{
  "n_layer": 9,
  "d_model": 192,
  "n_experts": 64,
  "experts_per_token": 2,
  "d_expert": 64,
  "d_shared_expert": 64,
  "activation": "clamped_swiglu",
  "moe_layers": [0, 1, 2, 3, 4, 5, 6, 7, 8],
  "router_score": "sigmoid",
  "normalize_top_k": false,
  "routed_scale": 1.41,
  "balance_loss": 0.00172,
  "balance_bias": true,
  "router_noise": 0.3,
  "init_std_router": 0.0157,
  "lr_router": 0.000423,
  "n_head": 6,
  "n_kv_head": 2,
  "head_dim": 32,
  "vocab_size": 32768,
  "norm": "layernorm",
  "norm_place": "pre",
  "norm_eps": 1e-05,
  "positions": "rope",
  "rope_base": 10000.0,
  "rope_fraction": 1.0,
  "qk_norm": false,
  "attn_scale": 0.177,
  "tie_embeddings": false,
  "parallel_block": false,
  "init": "normal",
  "init_std_qkv": 0.0257,
  "init_std_o": 0.0,
  "init_std_up": 0.0257,
  "init_std_down": 0.0,
  "optimizer": "muon",
  "lr": 0.0019,
  "beta1": 0.95,
  "weight_decay": 0.0,
  "lr_head": 0.00477,
  "grad_clip": 0.5,
  "warmup_steps": 200,
  "schedule": "wsd",
  "decay_fraction": 1.0,
  "decay_shape": "linear",
  "final_lr_fraction": 0.02,
  "batch_tokens": 32768,
  "seq_len": 256,
  "doc_mask": true,
  "train_tokens": 302600000,
  "steps": 9235,
  "dataset": "wikipedia_en"
}
Below are experts of layer 4 (counted from 0) of a mixture-of-experts language model. Rows are named gate (a neuron's input weights, with its number), up (a neuron's input weights, with its number), down (a neuron's output weights, with its number) and show model dimensions 0-191. Each number is 500 + 25 x the weight over its row's rms, rounded and kept within 0 to 999. Numbers have three digits each.
Before each expert's rows: a language model's description of what the expert responds to. This comes from a sample of Wikipedia text that the model never trained on.

# expert 7
Description: Space before numbers. Standalone space tokens before numbers, mostly years and dates, after table pipes, month names or prepositions: Mar 2010, in 1899.
gate1:459469484459497542471512483503522525532458525429513521481507457472513453505499514497502513498497514509495485498447496485489484518500504479459480511484462520489533509494485535504454443519462492526552535494526499498489498466511479472510480511476528546529496512499503531498514503523500498492509518512540499495477512537486485506520465510504520499536511538510486517494456532469587497469472518444469472457503477521489495509524512505501474554441493503525487516499479493532524519497462514502494543488483547519522510515505491482499529484508512531493513484512536454500514528485548472468
up1:491523497537546488487460468485518535456453519514514486467536483528512498483502523505527563499456552533513466468550522475526476497493482540482516471539516515497516514509485502488490489497487562532482450495485531478532516521533530487466483511496510515473480485543485468499490483444494532525511485500515482520480510517472452471448514532516505512519509510526536497443479463484523547472494458512473490483505497513461462475489478542513497508505458502470521488511498525525518537500512528494500503488496479514511515501467493472511499462533473507489494475524489507503449482500474467540
down1:502486494517447509470497535530503503523493497504519517544502503523502538538455516483524501504530530498478473520446497486503484512485517499527501518481537502504470497500491469486462490461489510469500470509522517457502488551509482516493490470515502511463524472485469519512523473464500537517488469439496509517509488499474488480541546490501487476550512559528497548543457493488493503491466487477475550521465477519473500485500471555499511484471497488512479551518535550526507528537462480501526537472518483452523468546515518527473529500509504495450496502509488503484512509464478456471
gate2:495486515518467494491489527523531522495491549498519454520506481499497521458489535426465472533470513520456471479493520508456552502489501516492508507474517498469555461480483514477506505480524518480508521518547524493504541498503517477509469484492515521528486436494544518537508495510476475436509495527521469517509460492520490477552492459467497538495544521469474513456541520517534485514471481512482484461486506519517500513483514528494514524546480526485509491515470463527499531492466511470508515495478496471510526495512509495486464506499515536509533537507494467491478496522525432482
up2:522495487506521502509480494519505514502447519479493500498497531540486479485519528504503471472485484507484503506492472477472459516468483505520520518486526484465508460493505540548532474490543518514453496493529514486509487487491516482498462525497491534527464484505521484470485502457508494517523483494460534519485464549490521487557511446503537546504492509508543523496520495546534486493524538462518460480507495511531508483414542506493518542544485587466504487519499473511505508506498485522468516489496518468502500521469467480512506484511487505543488464500485493484490468564507516459
down2:526490509463505501516523470486500525495520484513517534470460529517490502451491442529556523458509482515484512506477502515523496506516531480490491512467513525499528532487535493485483504482534477560482475494493482537514496469519502552538522476436529513451489507508530479509471551534509506489494519482498545516494467531494475510490457525460523523491486470531507487503534490463510496495510485506508471540486500539507519518537478458521510478454481536513506495481535465478477523508450543480498500476472468547487509541509486455501501481499499516480506468478467512527491469485532522448
gate3:499460482499474484482504488497552558445501497501519511499510492516532481523509444456487488519492478491472472467513497485548431484508496513481489463516492502527497534504476478526503460468499508536503501506560501522548519478523527479509539538460495491491524496488506534476500531536484518569510513490526484463529542482500539503483506489538481488548484448476545498451500524481490484541514529481511463459478459498495476510478483467511502511505522511445509471485533480522494518491473480504525534508519499520491499505513503489484504500509495513519519535565473517465483472515494508481
up3:492511560469474466503486478472500496529503465503516529492491526445501490461495572504540491502524526492529508481510483494458482518559495466484465512518470486472526506516522513506494486475515524487524520483509522558475472506501496545523511493519543507506507513465516462523466484529497482525500451515507522544496512508490472509532536499502528520465477451504510487501506501511503497515515517486516521479496526493469490429485482474485510479497505498519505490474510444502483545433541529579470503514457502495512524507516485484481503503514486548488496458515482513478514460521529534501
down3:443501565489503458502518480458518493554507504512482499493488486531469484533523485547475532505528504490495502455516453508513524480483483483545499481454502511497494534470514517490492492531477521517514501459512527512512488504496506531471477452491478538454524532487521468502523501497516461512493510524514512471491509465494492509485517502502483461482480531525524493520495520510440497495506507451539558477497472470520480489521504516482486552487485481549435492520505534491514502514459490504540488476462531535486503495503513567516515507476508452531502487528525459456510514518486496525

# expert 3
Description: Digits in tables. Single digits inside numeric tables, score lists and statistics rows, e.g. totals columns, decimal scores, goal tallies like 1–4.
gate1:519531484527465504541470523477520492513491467499507501480518518479460490508525522465420489507478517502511546456487495490535489484547521535491498545508511515521511481499477520502494562515490516518480511534484522463452510551472517481498541480462492494505546499432508517546537498473513484518510501532528503501532526483548476502478527492517513517488473530452486505450498485517499518486463528488499497519503454467488465495484492513432499488532479502494512512506476480523506495469488475507528459512503486461488481499536513454509506530496492500494505502512507512565464515546514503476
up1:501525510493507475501508530468491518470492517461499535515511563476515521473520509503477458467534502530506466473485508488491518524448496501529536508500507543504462492493477499492507478544494529489496499554485523484498484497503464459506495439521521501479508485502498526496523530508498512513526550519498490499491486474517465520473488501475476536521502493463502507503556500491529435528483488529496440462501444505519487505513453464487524521477493484511539515518507516434498477460530492506507518485587528532458527500456487491472511482530480532497519518504510505531522464489502477509
down1:460487525471468498502488471497554503471483466521517514501476473481466531514509455523441520495482520470517517525503534503529522498509499486490504521478520513494539493485495524502470473538483472448516549468504518539451487518511497529479492535526520462498503499540507526521491508528489497473491489487481466480508506479530514468512485484466524484498485496498508479487527476485527544500529514486508499471532506506523498525508531491488556494506501476510442545503459565481472518499505481529482479568471506465453471524522457470517502460514553457525478531484531521513519489481528482508
gate2:500525508535502475528492478471550519489484474477523479469493504484552483513544463533514479538476541520508492518519508545477482464524514498489504563517456486480511484495526533501516515520499487524471517508483495511526531520475503539523487452484497485468530500518468490484538452481493525518465475517513504525503491490525502504479493526557482511495481493493506494495468486449486518517492503506501495539470488501474510535483460481447517559535528491475503472480518521494494449512477506496452513509494489502503504459469476463516489433521472479469512496474519501538502517529434452529
up2:499540512488481485509506519492484513513523496465534491477484533503517503448507508533517498482492504558471481519491482501515505508543479524505484519496513470494447568438454524476511454471542523502493524508547503500513517517488517460500483453498533546517539515502464533501552511511504486494502498500512513461507524484503477474504535518502530516484508493484483505482505492439461517517500534532523521495488471488488473486514519517520514460482439495494493487499544539493470517509494530505499457485470512458434460499521485472480497470503478521508484536512476487568506475503488540527
down2:511478474543493531472525511496451517501460527478470516459478563512541515526513508508491438463526470531463489491532509504493526480539527508491542493505484499456491478495526513483509463493477497503531459478493476502500509468512526476463505469497480571517531502468483502477550495504488517488500499530526503470502515506498523510511483568534547488464533519493499533540519475467482500449457503514515528470486523536488499519491514490536479490500502513496445484494501539508500490524504445500479473547462537492496499495499505467488500443497510497486490510504486484495517487490519557525
gate3:481514498477528510503519519468530482531498483520487526522510444498545515519538521476525476510545510492533484496497509488495507545539501493551460507470488503514511507492538461504508475473501472537478479490523542514467506529496531511501493502518492513497488515526455484508507496497458536502515449476492462496538494534491517494486498529470521494508493509465475478475472471513509514478491447469504452513495500496491495487537502524499514495514483471517503541469479464478477509498472430552539528512531499517498481516469515509543433550500479518513452497506450468497463439503521481532
up3:510477470491494511495503531530458483500440484487479444542490514470491486506532503492496502477499492472515491499524483494537457514478572469519537485496521503491523478538504534501444480546520487471496523507490500523507529540509474508502477471491488500510499508506529502501518519493533516475523503494525503502485473492557500502469512538487513482523549535560511522510511515491481541474483453475507476484549492474463485560495429536499474489477514487535477510518481504513499444468500490493486478494449482509473566490483523542514510484495487494495498535491542471507507530531476481492
down3:485521490499505500540507490510516502511515508521497517458474502525488539491487494536480479478486494504494491514480481511455520538524474506492521500467465491484494507435525449481540537426505538489491518469536499486514496509505515536507501546508506490539487473508502521479445514516514508511507487524463504584515509484463524509515477463491506511505480522530460473514504492493518489512491519495495477495466487463519540474475451479515491534533494511475506547527511497460485485512532445431528462539533511475471452546517505492512485523523528523493511499465487548502476500489537497498

# expert 16
Description: Non-Latin byte pieces. Raw byte pieces of Chinese, Thai, Tamil and other non-Latin scripts, plus odd spaces and digits in such text.
gate0:506531525491468498478533483472531507539533472502505508536495514522510507531482497487537519519558491510510497535544496510519454491469497500497456533523481497541542498497517539516538488445506469449487515463485471496473457460483478520504452491533459488471520528491447495533455519517504530557540493479482507484520511492470501528497454491550528503477450541509472525507440532508541484500517521503504489503484487499489440509470505504474527511500545512511495518504484502505492527480498496525486515480478500473480494489501476470488478490494484479493525537494525505538518529502448517482
up0:550527507474536510516551507462511552477427540481513477492493508477486478514537523487461519488467486538518478513520484467494522460525510470521497472543501508506531470493531535543511452488502499529504496513512492477511529492501516508502506489474466496493504497546497476515474507515489520536511498542485452468462514555461483474527503496493504550471482554475529491502441537482499451506508506486533542480474500501500477519481540486479497517508532510486526469480527503479515505468515483479492490519511528470475470504479493464539468496505511480552476498477474462527488493538500518515
down0:485512519494480439496490483500511483501538496511465532522464537516515530502501465519518470491476507533497473559490489526496465487523531473485473512527503514480521494509510484444504525486533514449496478522478499537455477505500514514476490466461499470513502467482561467515526487533480487482516467466559502486508481530502569551496510510529503487478480482508491515503484460489515484489494485551468510529500514498487477473512523562510485515470468557495494506523501458536480509530525489557498507501510509487439494564462475525502489480518507480487491521493463514524499486502498515508
gate1:499507513485444505496541528493470487541474515450507467532522484502540462519488518481501506516538485514518534516498481541503471440515483472484532495459494475591494464485499497476491493454521528474482464477504521457508505501453497491475502497514488462525480528518517486478513472500484510507500476467476520484502497495531566534488491501523515474516488452513535504552529513478512463502473525483488510515480450498488510507456523498512499548517518491481479497484512534514520535482501520496499519497504526459502528499514513447521496506547511498447520488512496558491491526478533538506
up1:474537475530544509486472487469467494567487504480474515519529517496509485509485510499513490475498449545527489484498451519512510505479482534500458538508503479508461512495536510498497486523561496523551522484447477507517488511507480505509551503491502507492527474520475480523539466460479522553479452500535510539508519526486433481487508513462473483493497502494471488515456500472527526482483493533522532524510491497513503494518417479495480481504464462460528510494494517526512496493527464501534478484508506513504489507537437507492514493525491529504464530497526522518494515500532531476
down1:516488466529471530478490500519479534494517487480492521476504549519472529491461482499452468471471438491486488466507455504526554403502521495488486519486487513508450517518514509442484442488478494483450464505504535506523490494503531536509493522506520529493514486491494499503527507516508499496492489469477518490490531506496494514540475506513470508514528460518534511524505535554536468509491473507527476489517492505502497524525518450480502533478513518494522526466534517503534499499479508534504511494508543545516513492513507479509468543501470516490488463490446527463501503482526501561
gate2:512429531502466505519509498492502538554484526522490490479496483509535472521489464454503480510513509520496497499501479501518546489499510484494570485470543496496499516490482429546493518519518551489512522491496492491505513533537497545511478512501508521519501474482500515499511504480485496505500487484491447518463555517548520480470488534529465469476529489448498484502531525454538483490475504486493442495516498504512488519500475507483472504545496493539492537544526475565534504485525503497475440506525512511470487520496492489480489502496487479462462452503491525517536465472486487505
up2:492508493543488551507534452474500517511499525534546486479472487469531478532500515469531498524544477516453487481495490515471512470550521492470488476499485539476517513523475484520470492470555510494496510485500513484486464480497526480499463506562499481525489529504490498488427456495426478506531471528449510497532509535475515538500536528533499502474477518485491487503482487482511492491519488501454512494501483532517462509493550517531523458468499534472539468499491523530512519513513502515442457481513497501493514491540488518486518472492474521551489490508509499530519515482522490480
down2:529470470500481489493516499529479474515523509467504504487460493498505517490496505495487516486497496475521499468483504528531476479489511462533494536468480500476464448514535490491514548534469448473533441490489522513508462535529463496440501513488542485485460518495520506480506527492551516527477510485490530464500487481512517461503559482525487468472514526540473498560453516518518519488501472504473505521552501516496522527497468530475466471488536515475498525513541495511543482484503478502555513503484532501497519481453500519495535497538472500445537473518488511526499480522496508537

# expert 36
Description: Table cell labels and digits. First cells of wiki table rows and infobox fields, like Years, Party, Candidate, Genus, Binomial, and leading digits of years.
gate2:483494540491526481545503507476482522482508477483511499467448513493487495531501482502461510493481473480546485516475476478517514468430513540468525460525481479498520545503554529537462517538528507534532520462475479519502470491494501456501502477509446479491507513531495523478483464529492472507490484461502492571505483517480493505509467487482497538527498531503527526520496519462520495501477516451489512504528507463506471475476490528495523491522533506464484490547474515470511490468504493474489501490512538541514487526506478529521507479471525524552500542501546455516501491559498501507
up2:478516503500507500485502547497501493492497489561504513513517478485523495543492512465498512544525495517528471460496524512479514502488503505539460487494489476469519523499499523514471523455545507446509511456490498488465520488538483474494503524533482462497468505492515549523502461491502474537472565474527519527504508471496530481508504531478497460501487539511518503501416491509478529505507478508453500522480468520497483495486502460526502554487527521464461484485496510495548502492480480543490465440488545513456452487522488490506540525493490520482511500469538462510531509506473539501
down2:451496511473481422487482479492476520484485504531488500498477501546489487528491492491488555497484500474474514490491474499505524495498511541513508516519478537464491529511485493499477502495453533490536485465503522485513482458484544528513513514517469520530443502483490491506541526493496483509537526519503478540526505502490505519493472473429470503485513508494481491508518521554503556486465533495565470528534522496484512497465485468526522507524507501518499530507465504448489468522539503541488480483546513453494521481496504523525512499508518510520435476456519455476512542497494522486
gate3:464456507487505519499494514520471492515505523501514520496526526424499475504488535517501485498457527536459485470486483535534500499554461485502515474555520485494484501487497517502509529504529502539484529523543526493487502509478498476441490517558476537532511495503558521514498469489527501447485491510494487542513454499496508510485468497512444520491488479477492509507464527501493528481494534546483483521511502515531474517490471515518466476485479501494532528495525509512446465481495496498503482553467469510456507491518528498536520477500502536460487497480511482539505425506536487530
up3:510484493515525475504538514497509532498558500506452501496518528512486537484491521479487467513514486483500467446486508554470437495511489476516500548542483471504538580545506482460495503531536498511471502496506514508529482518505543498493500525470517495469511504516454477505483458467509492510538476455503485498520504497530497528470539542479495487499476483508485551498504468483509498495537509516523468521504501556478502540468501483491469543529488526500465487527476541502487513488466443443511499496501493506511493454466491461461511460499490515509482496460519495502509531524480494507
down3:483477458505536513488490526463523501501498495499488558474488439508511512501494512490534490512466534504500504495491486451508502493486461493449546499527559508528550489521483543531463502464526465491525525482505520524540483458521537518504538530522484488506562515490503465508512478468456490491510507438533503499458472486484495500481471488511512520478465507525513482529543556464485481515518531462469498475476497441523510510511516508488497481491491449493486484513479504520493523533478530501506475541482519519475507479508509521514520474468499537503476507526539491494547514497472459500
gate4:514507526496538489490507550530473495486489520528476514489517534490443468544507503490485511501495506500473555465516478469499456510494506451505504526524492494525518534521540468506492536514494534494515530470547492512471512488511500466491516470467453471509510527514493463500536477495489448481462487498500502552467496499485528497521508474501471504491513518515524475528513517494472480449507492469478482541480502507516496518510489518526551491493511478444523509504495494507480506513485523515505482477471538486472512486516537498497494444447479514471515539509557512510497547443527446564
up4:470534523476526501519491506500483511510489504539481479457528471506520516481483500485470496474507540500473539486480504511466499443477495496482519460546464471503493502529540502511489546499505431535550493551510490505484527480566518483478528497520500513504515526524489514481477455476502451518515532463439465530509509449495557468486493470469507503475521520482482490467521467531478476509519459495495512536527527506441522482491514525471507484519514504477473510516496500480529495499498478514438490533493534497515492494509494484490469480499499511547482538470466500528503479515521531493
down4:509499528491485528477520479470529517495487505542491502486453505525506477481498518521496503500527515541513460523492516529538480488495535497474547479469488474496491490467484495460491485488567513504518512538481509476530490508491508447502508499438463535504512480473505544523503471497497526530523458498499556519460467485528465459508469531540489488522532535493464452520496502518531524516506504506503500537540484488467507495505517505488504500471481468528517503567488540502502496457512459492512468446496489468534506455509529521464486510505478474503517463485529493458499511542540464503

# expert 2
Description: Digits inside numbers. Single digits in the middle of long numbers, especially decimal coordinates, plus race times, durations and catalogue numbers, e.g. 41.4[2]9167°.
gate1:473523497478496553510485538505524490513520459464529520510494527519492503498500474466493490528514553444506542524514563513515494531505507457475502495492525488520464500511498487498447496527483530499475495461481524476461519545459551488494479518468520556511475509498497519490484495487529502520458447497489433498495558502514509503464506519543498525482514488478475511483531557500431473518521509457498468515500467534504535466494466477512489502516489474516525525474508504500510505506445504505511515492503492488466503518479532498507491496467539497499512496537534503453484459512490493497
up1:495470507516486516504497515491491540497494535515487506545510466512503501485526519506448490499487486474499454463478485500461436532518529499532488483489481492471453511517563504519515453475493470501491512491438538481446510535474468490525517479469497478483535484483482519524473476530521491507494526489512511501483474502469487474498479470524469550489539500490478462478455480482486518516486496554507521506487527542532509495531466503485484489495515556479522521525468492530479512515474495488514532510524501530529506497485507560505520544552504483542496495463465451514508505479493497551
down1:495494523536524508474533471500475460499533526483504489460517542484519455481479498484484516501512535499488495524512492484494472506498488531449464481471507526461486479497509522507567516514540527487503475458548552484527516473481498481501502503486500501470460470456497518477499549537487503488468520488557505537456524496535490513533529483480483528496558508511518508508476530510486485491533520494526467480462482507532498462502472521504485493493497494527467491489495508515487494507478517562446476456550502470524477486522484533519450546522522498466487484470472507532502502527524472521
gate2:524514500490461479526468515494457544519509530505471494509478447522530474482495514492472499541512481512480503451496526491492535511446494484503474502488515485522502462497552530502519491493494484500472512475480499485497476489475513472508520469534530460535480502452532514537476468523509465512511507488499495526480495484493487478464491481517535536535508482487507446467475492542494514469445512505484502509511443523527494493487512515462524505546508505514492469516525526506493459439482453513479567502504526504522521535492553518506535476497470493548484498512539525471476485547539505512
up2:486445509505494476547532456483473480528474468513462464512483466551534479481456524525536494543494472535509515524478467527526512482525490510543507460521497501485476524483482509509482507520446530510464503498505511534520509470477470502463540494509474533500482473515490535462524518513512479539521504487468516498464474494569532528466476486480483456478471506467501471474488521470514421510495493511491541479546486517486479485527505519490526459502534528495514501535523489505517492503526504470472481535489534493506485539503512515497524518491483509495520513512545474523529494483530513501
down2:522525552484523494522491507502546501522515510476499494476506508484479505507512507494508479444519453504532471470510509492487476520502445504540467502478500494474567495452481522535548490503484507511480528520501526478532481487467496520451516470491493495580506481550489481495503493510478508500467441526534490482526513504435540504493520460513477504500517513439474481465492563536537483475506496494466546499508527514453501504524493476499512532509463503485530519461517521472514529503495463515528506532514522524488503470513507468525478485487479481495490487511491507539484491515529490464
gate3:504500504520506501561501436494539515532469506541498506523484508508484542500523509466553538499499510514488474490484520511487477492515495512513535464488524492502481562498463530424480502526496508513480498509481473489489521479468505544547485499504473506483505444538472553495486511495484466537485501506501506483477481483477459488511495458531510548520521478503477485507503512488489464477525472515490472479496503526490536531455524502461546514495530530481490468524505511491495431499454527520495512533495543534485547539452490524471491529473468493498495496512473523479492515502493490530
up3:485437485501500514541505507496492508502540487474474503509527509525480494470489442494503506480486519474502524499475494510498465538511492488510514468504563498489529510466513538479496561537494500511478528466493543501522491523484528489517472436493485504479525513455537510525501514541481567450477515530450518488473531490517499529454479494496487505502500460489473523520487523502454551519485485485445490470489485511510506509515504499502501541479511503498511482491548509539463488505503501487525525468504510529500591488498485467490486477464523483485533520468493496486464523519477494462
down3:490487442492502486487528516510525515505533466519468510477494498521499470527492502527494484506504530497481530513494528485484506460470473475479464477490500524499498490533502455517483510460490475512496479477536480501505526518484545527472451534530496519519514511572498485496445482538513519581511476514504507509491510480509494524512509504512499505510456512509521446481511534485454464498503488475492552530489515479483512534481452511511487527520519518527495518534521479475480473517493522463472494491570494535501477468500489554500486554514525462550512446518471489488479473474473507507

# expert 25
Description: Spaces in numeric tables. Space tokens before numbers in sports statistics and results tables, also unit symbols and dashes: km, °, mph, 1912–1983.
gate2:512486505494445518527506479524500516491505460495493498495534472529518460495467496516546509498520532531485498461501464499535466534506494509524465578552507469496475438454553505443499550514501542505540544488508527526495503533502502483510470509503540479492510503513484493495486493506520534454494487516535479498457509463481488521484481503489467490504472507518515504490498536511505444496489492478538525494487496536499483538509481456500501519508477491557477443462505527495453534525444488492484508499484508527491500519495474459535477458482488503503526519476485474513513515501494497516
up2:436512479522482495513464530517479507494515540480499499468502460487487539486510482501471548483537509462530455505486513513484508446479520495474531530486511515507513513490488497511447511499510498502506505514474535529479494496520470474504532469519513518506513472576505502513486518487474531556495501458505510553499540477488464518443508477564519560507509502479492539485492532467532506510485498462505491489553474484525472501491529486530512480512493515533535523488460509478469491495486509498508498465455531497512450489480487451517495521494479496472506510530483499463460497545492521475
down2:478526474531504490507487503501528519507490483507481498483531453532483499497512474482492538486492466481457489469506504499501533462528511482501503469514503495540535476482476479490467527474441449476487509516500503558559458469494497538473460539473473493481506513524453500452476525545501506535560490522497526502481490487485495497502482508504494516501496533516527486500463499559538498529530478518493514519474473539485484504497487480507495538509490490522530533501529490478489471541452520505485500529525538529481496480497507474516461497502538507516509535551520499487441509504540437473
gate3:485484453545485494512489512532498529478486514510504512511560502472496516473484514454496485436459522490490504562513458466509475482549491523480514511523510495499498489480478579491494505480487534491511492499458489523503467549461510489529457504510576501490491525468532504506526492524495508461516479487510516471459520518476491503428505497477535475494487460471510492522510519510491511520510486503487505522538467500460497481490478514506464476495498495478545541479437498542480482530483515471484537508504474488482505514515522468464497485487553517504498550486523497525516489513498510484
up3:501481473485499512478509529516492500526443532450479488549463504485501511538468489492542476529501525526497506492483480520451493556515488498491481510527522519510513499515461501546498457505501470478486509566521513494531535489509507491487486501482544471475503477483525524473493499516515490477522492486481489488506536498487542488512512489521499518536445484485529484537496534487470449505534519487451499503433492508464506532521485509491517538455497459495491538488538475508487529494466530513530473505522473552488472506511495453500484543539510525474511513422498524509493534511494481497
down3:513465512518502510478535490482465494468518528518522501521532451533457516471504492493541481514477498496472488508479495474464489473509529490468500497507495500510523517502434458506521491523523472467462470462541474504513497481527483493542497485514541516510549500543494506487542536509458514485507506457557489523509528512503489490504498485498516497500515460497496444485496480509506514514488473499500494493484498541531509533505454512508525496526501464485505544530483486510494529549495482456452554556464483486491504497499486505477548518530508485530508476474536449539490500544447463518
gate4:556505554523524477518544536525470516474486487510454528511444539486498540483483514495481440471496505500521511467507475463497543531491495530469485512452494503516468472494505499484528485464522523499449523515497517527409481524532501553492522500492496518514517459464510556548507495508523501477508506484519507506473504502496495475538507489513484471466515489489472472479495510485493486460521521450542515491497507531468484465489524477463464494502525527514502529533514508499465516517486503507531497537491508516519471524505506538531548511484467489502507513502483524494506474545495470501
up4:490487479445512470478475527510461483488526491531483488535510547503484479501436513465475505485499527539540521533527493491499514499491476520482489511482521548490544493483475488536505446566451505507500489528496472482479480516488491526476517503485464485471514538467457504473473472486502543497458515550504524525506515487499512505483477524487520507500498503541457512495507482479544549528516481477529523504508454541517505500465554487521490491500505488515510532443474458516463540503498504534517498507504493536510480494489506460508484535453515496526549465462516504493488497509500463498
down4:487472494451490483500494484475473482506490485496537502504517513522469581450508492490496505500506462462498525491549507492484479515452565469483501499494518507539487519506513557497491514516523471491517463537511494510492458486509525509519526506480478491460494475504506472504506491528462491499495541510535503536473484530483543510508530489512505530464524501480499474462538476492489478442489538488440511571470473540515484507514515513499489498518502498505498505526512516524540501543465502565532516516522479438511477497504452486488500483494509457465497535490525484504481523502470513504

# expert 49
Description: Digits inside numbers. Individual digits after another digit in years, scores, model numbers and percentages: Xbox 360, F.B.25, 43.5%.
gate1:490511508477462510494533490464470468501526540492524444451507529490509477492467503511494491480479531503514546494523527516501518526510492489476517489509499451465456492552490499458499461479511484563544534485498502513545503471478475490456477504517531480503487475495530537440512529486499479520535473511554485504501494506455513514520499459537494457488516465470499497516497532536533553513503496495484543502491516510516486501511479500483468476522484487469563512524541527495490513505497520510483499460543489515475518474486460448474476497492521495519503535516500474483525544496545504492
up1:513456540529516500530488536484450477520482506531496500467495552487471549507489506469496508519517506487531497468531486501493483486511545469512485492516534479500527485546509509489487504468483542490516500459489482473478522486497476436474510532495476518533501492544477524494490527505546537518489544526529478501510520480440464506528472473469475505482495482478509526459511489474522482474524520477521503501453506450479512545477433498486512486487452487517535456526485515487497503492505501507491507501542490471500521470498486545525498499530492516446523540538506545498512514534533510502
down1:420521543499496514487523444473482489495482504527515499466506563505461497521502502553507478497446501486520470484456499495482523501502489496492475525499538502453510504460512507516522538496506511526516536490520486491543471505498544451516472503489502518488518485484525502513466487513524490497519522541483489447481484508511561454460501490496503504532514545505520493517513546509474485537512485498489521492494462550507441518477426472492481537537502518500526474508511499490489469485510491487502516487478458527490488522531515482540453517497454518504482484505494537516520500514503472530
gate2:469489470509479531501519497474517499542540474502471462457498501469510529506475464501510484528523488517541504499496495525479520459486487524510543458487463488519524508464511515516481501502524500476483467465463537476473453491499484501507462467516525505500488447477489505478493494534524512517500473541502499498480538432498504461494552467494491517468537518521525517504550458486520500475467507489486557482476530547545516539530487509449467493533540519490530511555491494487518477536484513474552528501523473495477538477473492494513518511465501493528494506494475493550497504491494492503
up2:502467499523470468494489450550508547500465482498505542506557486502497540504487516503507499489492479479517462528481508482530498531510514532542491506494466486538505532480506518517499474536518493525486533499558507467480515541467525540447479512493463469528498502460473493540496527523470531488464466528528522495521488498498523541503531533503514512466504462493511463501522497455513474532504519489485510504480523473497508473449521457480494541516515505529479483508469515487512449491538491481473490461505488523448499509516486466506503511508555519503530520546471499507503510500466450459
down2:494504494505496506510513444491510490556533528498535474497496525517482500529490515491481495469543526503499523463501509486501453518518507492499531500503490474496516498529525539470519517520506528471496498523490486509486503541530469479477530461540465497506479551527495467519519476471476570491494548515475466506470469545513452506476536508499489493514527523560558502505460495462517483430536507487530470492539465481493509480523521514496502472467495483475482469480468543506504520465457491509498484512530553464517542510458507479470466496521484512502485491515494518493490495471503489462
gate3:487520452492535487508520521505504505510461513502505504523485493489514499496453477459457512489549429516514479493509466498462501506504521503488505478505504507481474517513566474463560516528479530511503479522506467509509523527489490471497516534521501494496505495523524562494504537525500523526506469492497485425498463517515497481540489468476456489505475495505488525501490534500515513524528521532497524521519564514495508537481511504510462482524510483501513450463547468545479449491530487488497504496498484519485534511432518504445503441498537495483521512503472495485498476528510479519
up3:462512495508498528519478467525521544508512469505519443531513525550480503480469567489527462474504491498455505478493491551478461548486460528540495464489477516475470478541454500511448515499507513511510505474494510511481497468464502469534497514444474499563537525498511466483483508460500506485495499556514495481501535503520480521502489493532530488521534477502445501471481460499507495524502519477511486513485497501573493514496524490515489457540530455481521513515499525477493486525499507521525483525516524488528480495516505514459494469496467547525492500496509511508525466528505483484
down3:529468540502488491489481463493472494513527500473480517485503531508529532537482506467506498520477471507540508473508534534506511508509466477508521484529508520496489519512517481504464521520491449478494481478505502490532430510481488462533519466546475489538555478521503529506481506504495478510486516542497503476519500515504500492485489469464500516473546495494470504513444481491518513461464494500496479530497529502527504491519511476485468492507498472498507504485537514490448470499547510522481564482470463547473539491506496529467456475528595522468481507496494503536480472502547489541